{
  "n_layer": 11,
  "router_score": "sigmoid",
  "routed_scale": 1.5,
  "balance_bias": true,
  "vocab_size": 8192,
  "norm": "layernorm",
  "norm_eps": 1e-07,
  "lr": 0.00869,
  "batch_tokens": 131072,
  "seq_len": 1024
}
Below are experts of layer 3 (counted from 0) of a mixture-of-experts language model. Rows are named router (the router's row for the expert) and show model dimensions 64-127. Each number is 128 + 32 x the weight over its row's rms, rounded and kept within 0 to 255. Numbers have three digits each.
After each expert's rows: a language model's description of what the expert responds to; "comes before" lists some tokens at least twice as common just after its tokens as in all text. This comes from a sample of Wikipedia text that the model never trained on. Tokens count by the router's weight.

# expert 50
router:124151180144093134104104150143140154073151151118076098160118105168154090105084119184128134183182093090172169101068102167087163144169083090129083140133164125090084109148127137134109147091164180
Spaces, pipes and line breaks in tables and lists, usually right before a number or date, such as 3 | 1, in 1997.
comes before: "2", "\n", "1", "3", "5", "4"

# expert 20
router:098152177133105141117106141109152152077144147099067099144132117163157096111087115176118127176195084087171168100071130165092157127167082095118081152124167136085095099146127138142108166097165176
Spelled-out numbers, line breaks ending list items, and first digits of years or counts, such as three-year, Six-volume, 1973, late, mid.
comes before: "0", "9", "-", "S", "7", "The"

# expert 11
router:059153145168097137116118095144149153115133141076075112153132111151194089093101140129150161132180040111130127113068095143113180135165102128110109141117174172081140131181138186121098182096155165
Commas, mostly after place names in City, Country pairs, after introductory words like However or There, or before and, but, which.
comes before: " and", " the", " which", " but", " he", " a"

# expert 49
router:132160153169117160163114158089134149122144130067055118112146032156213148094110103165124127153152098115173179128091117184156183100142062131087129126105172145078101123178106139109104133066132157
Single digits completing years, year ranges and figures in tables and sports seasons, such as 2004–05, 1921, 3,000.
comes before: ",", " |", "0", ")", ".", "–"

# expert 55
router:018134138153103176112131178160107127034166129126092122158098145127135098149068115178108146181171067118129131097110095172095135127167083089101094149068172139138111148162123182094137176115181124
Lone space tokens before numbers in tables, scores and stats, plus capital letters starting codes like R2 or £.
comes before: "1", "2", "3", "0", "4", "6"

# expert 56
router:113154177135097146077102151112144168078137144109081108145128115172164086108078120180131109179182077092173161095076136159087151143160087113115081158128171140100100096143140135127118163105158165
Table cell pipes after years or numbers, plus prose words like of, late, recent, against, below, counter.
comes before: " ", "\n", "-", " –", " Best", " —"

# expert 3
router:125167138149133120061098145103105170125178165140136130111147109149131099116102122135170084164139075067140180128067142190106130163156082111119131166087140130053150079146168131122080182126150119
Past-participle and verb suffixes such as -ed, -d, -ated, mostly after was or were and before by, as in elected, sponsored, valued.
comes before: " by", " to", " in", "ed", " the", " with"

# expert 40
router:133201188130102134075095117120154169119143155099106164129120126159156135124110121171136122118143073106099203143121138162088133126223104130096118111134148090123066158136136091126119145094121182
The ing suffix on verbs like consisting, holding, plus slashes in ratings or f/3.5, percent signs and census words like households.
comes before: " |", ".", " of", " on", "km", " from"

# expert 21
router:106117180140167164107139133082147122086113080038140104157124099203191048159099089174140132165134040071184168078081141140048183133157098112135110138118169140117132145134096127151100125123150151
Words and pieces in place and institution names, such as San, Saint, town, village, city, University, and the Slavic suffix -sk.
comes before: " of", " States", "s", "a", "al", "ton"

# expert 30
router:108161176154093141116120156143142156078147154113078097149130111163160104127085111169130119177181091094172175096065117154081172149173092114112091148132187128098089098151130156151105164094150172
Line breaks ending numbered track lists and table header rows, plus common noun or name stems before suffixes (horse, tank, Billboard, Sox).
comes before: "s", "|", "-", "'", "ing", " for"

# expert 38
router:072144148137073154125110094089111181101132148089081178144111107163153116128109078133121179153162079135118145099114101146114143098145087109151094134142157140125121144155123189175127176091191140
Abstract or general nouns right after the, his or a in prose, such as role, interest, requirement, story, death, life.
comes before: " of", "s", ",", ".", " in", " to"

# expert 48
router:130181112153109112091115161100142128083162135069115098106097155151165120123111138195132104133124083131144154110122121109102120131174046117159073106103152105145148120119122161142119163101161138
Pipe separators and header words in results tables, such as Total, Final, Nominated, Candidate, Winner, Votes, Ref.
comes before: " ", " |", "\n", ";", " —", " −"

# expert 51
router:107145142162131132123116140183179163068117179115104148104093114128145111141127123148093161110136114108131142127134097179062143127097100108108079115137137125022079095156113118163148204102197177
Opening parentheses, quotation marks, brackets and line breaks in lists and tables, as in (born, (episode:, and row-ending breaks.
comes before: "|", "1", "2", "born", "S", "|---|---|"

# expert 9
router:108118165150103143103104096108150149148167112094109133101131071156129126104091137165069095119123085100126133138098144142130184102163129123123085115131168146077131140135060161148090161122097159
Prepositions and clause-linking words before a noun phrase, such as as, with, for, by, after, when, including, and which after in.
comes before: " the", " a", " his", " an", " he", " well"

# expert 31
router:125127156121097129162115131140088158086143157113112097125143102139159084098092108173155113123151092111156145090049104145093159092187083100128126132113179169064120141141127107137103201108127134
Prepositions in, on, from, during, within, mostly before dates or places, as in founded in 1998, pressure from.
comes before: " the", " ", " a", " his", " June", " this"

# expert 6
router:096139183165086133104096143142139163074150129112063098155121098165156086119076115180137120189174090090173170077093123165089162122175087085112083144117173137093090101139148139141110169099166190
First token of a list item, table cell or title after a space, bracket or colon, e.g. The, 1939, None, Yes, 27.
comes before: "0", ".", "9", "5", "6", ":"

# expert 18
router:142136123149112108187104110099136198072166147125110137125158126164149112097068130137099140176165094115164116152131140166116178094136129114053116156141134148054115128136110169155114124080163156
Subject pronouns and relative words starting a clause after a comma or period (he, it, who, which, also), and closing parentheses.
comes before: " was", " is", "\n", " had", " a", " has"

# expert 59
router:143137135114111127129150103124121180093128118129096122087094101175145090098067186144127061101182126106158151078061138162057178127158071100121105129079168130084127113122116097086058174114128180
Prepositions, mainly of, plus at, in, near, after a head noun, as in remainder of, age of, plus end-of-row pipes in tables.
comes before: " the", " ", "\n", " +", " his", " a"

# expert 37
router:129158168133145164115158092102098174114170121074107187140160111164158068158092155191102118165161079129123164130093062117131179097162129091096118119111165116094147071188117090202114117084129109
The word and, commas, but, or, & joining nouns or clauses, as in Science and technology, Castile and León.
comes before: " the", " and", " a", " was", " which", " but"

# expert 42
router:079168143142077094119127134122150158100147122046102091116096125134161124114101097188092104175152071141183187103086109174121121151165111112116068141076147167112127073149112139104066164092207128
Digits of numbers in sports and election tables, such as win–loss records, scores, vote counts and squad numbers, e.g. 26–24, 31–8.
comes before: " |", "–", ".", "0", "th", "5"

# expert 14
router:125163142162112137115101173176123167098125131046076150148106081092192127086106132181105134189188074102173187148095102206107156087148115104145111126065144163095063142170130121117114116102125185
Single digits inside numbers, especially after decimal points and in sports or technical tables, such as 17.14, 5.73, 7.62mm.
comes before: "0", "%", " |", "5", "6", "4"

# expert 58
router:101139174154093165093129149136117173081127133114080099164089134146174100122071096167141124192176076081153171110074106166113186115154083101138092142118158130105116104134162138153111148114151177
Standalone space tokens between words or before numbers, as in popular tale, different strategies, As of 2008.
comes before: "1", "2", "3", "en", "e", "source"

# expert 57
router:102144184128087128107093136109168162076162140109073100156118104168157094128077116165119119174176086092174177114074121174090178128159093121121081151119179122090095098148143125156092166110158181
First digits of numbers such as route, highway and year numbers, plus location words like located, Street, Road, Park, Prefecture.
comes before: "0", "9", ",", " of", "8", "5"

# expert 26
router:081131175137109134089093123090119178101097142083109098113103089166111085090113150206142124165161079103145148167107067141067121139189089152093113100094138096150131151154089118099060143106113149
Final suffix pieces completing a longer word or name, such as -ent, -ist, -ing, -id, in precedent, Specialist, controversy, Pyramid.
comes before: "s", "al", " of", "y", "ia", "ed"

# expert 13
router:152140147127134138098079120091091149097147158060098137105166133199135146084112123165094098167185092111149199138141088157122139091120129072142101176142134124070117131182154157143114161119144149
Temporal and discourse words like later, then, first, only, him, them, plus word-final pieces such as -ly and -le.
comes before: ",", " as", " to", " in", " known", " for"

# expert 36
router:092130187178136148105099139084122125127161151117070114110145101141178074102113103175137143119153063062162172144108130173124127136165113087071046112098142147130074129168102119133126123038136154
Digits inside years, mostly the third or fourth digit after 19 or 20, e.g. 2012, 2024, 2016, in dates and career ranges.
comes before: "1", "0", "2", "5", "6", "4"

# expert 27
router:108127153124106140110101134098137155089119106096118142112146096182168096090108153144124129146119109101176164108113130151145177171149130111093087083085161147100089091171117143130088135104199139
Inner digits of four-digit years, especially the 9 or 8 after 1 or 19, in birth dates, film lists and date phrases.
comes before: "8", "9", "7", "6", "5", "0"

# expert 53
router:156128160145133106119128116160162120115162134134125116110176161137152077096126103164131094168188119132119131102116116131121167095217099143093128129143122145130056125116104142108061141066132133
Pipe characters and separator rows in Markdown tables, especially at line starts in election results, filmographies and sports statistics.
comes before: " ", " \"", "---|---|---|---|", " Total", " MF", " DF"

# expert 0
router:069141163134114141084066162134161144123158124101066123118150110195152100120091120163088113139170101115176224113094114143122130080162119116047121127079150160118090095170084106125103141063135129
Single digits inside longer numbers such as coordinates, grid references, ISBNs, area codes and measurements, e.g. 61-0, NS725-1, 37°11′38.
comes before: "°", " |", "0", "′", "″", "."

# expert 10
router:125118183181112157136095126190122179113106151082098127132104127111149136134103104168148067165152071101140158091086136115090186178136117112157074147082128111095098119114128164139071148097155166
Adverb particles and short word pieces inside or after a verb or compound, such as lined up, outgrowths, chair, Slam, the s in sweeps.
comes before: "s", "ing", " of", "er", "up", "en"

# expert 29
router:135122180123128173075110128151142132094124173107075137126134092163172093108090127150122101169140062107168190130101106155125146182129104120085103110112205111076126107145132106106140126090153157
Hyphens and en dashes joining words or number ranges and scores, as in Baltimore-based, Shijian-21, 95–87, plus slashes and ampersands.
comes before: "1", "2", "3", "6", "4", "year"

# expert 25
router:099140115211110150080146151151117138059131166105087112135171126168146102106107097135100100167156117102116155112099101123130173178199122104108076083105174141155154082107121119100154180103149135
Word-final s and es plural endings and apostrophes of possessives, such as chords, towns, Conrad's.
comes before: "s", ",", " and", " of", " are", "is"

# expert 32
router:108093155094140142146090121055173184104110148127116100113080169175165098091106074169076136156170077072126170142063120131149150057181108127137048120154137152082128116159076172125144153114137113
Short vowel fragments in foreign names, plus month names and Me/Is starts, such as Ak-as-aka, Jagiełł-o, Buen-os, July, December.
comes before: " ", "a", "tic", "o", "ta", "t"

# expert 8
router:121142161132112104079061130112150107089171141123133142162125120167156088161083112205149142135139111077140139156097092100145138093144109119135100139119196111103103129143093146124103203098099137
Unit abbreviations, slashes and separators in infoboxes, stats and tables, such as 404 m, coordinate slashes, km, ft, DF, Born.
comes before: ":", " (", ")", " |", "–", "---|---|---|---|"

# expert 4
router:120161161134089117103105130118118150092134150147132141097157130138174119116097092119170094166149087120134139129052139220138107140136069122102126140106131144015138120111127137161088176085198148
Main verbs in past tense or participle form after was, he, to, as in made, won, founded, occurred, including split-off ed endings.
comes before: " the", " to", " in", " by", " a", " that"

# expert 47
router:130127130153069145086119132117103106121120186077101111187078123130182112132073142156149130189159145117115155129073096143138143155169125073086106120149160103160109109138118142182098137077140196
First piece of a common noun after a, the or his, often a role or thing word, as in p(rank), manual, critic, explorer.
comes before: " of", "s", "-", "ing", "ic", "ist"

# expert 17
router:121133163142063126109087116146128196067141168137114148132130145162183108183057133133141133158147088111124126092086081199133136102143093129125058148116145155029113157111146106150079178089157131
Main verb right after the subject, mostly was or is but also past-tense action verbs like became, took, won, consisted.
comes before: " a", "ed", "ing", " the", "s", " to"

# expert 54
router:116177129167069116078093115120153168096145118098083160129110112141142123082097142159151109180142030125172119142110075140092133107108100118143115114072151119058111112115084104135120142079122183
Colons after infobox field labels (Born:, Total:, Family:, Party:), plus semicolons and dashes used as separators in lists.
comes before: " ", " \"", " A", " —", " The", " UTC"

# expert 60
router:114159138184082137058127130121169163086128141136086119128137104196139086063098142126129119138156081126182158122102098202073130130177082105088088123122163117124109137153130116170124174137139139
Pipe separators between table cells, usually right after a name, title or number in filmography, election and results tables.
comes before: " ", "\n", " —", " L", " Votes", " Yes"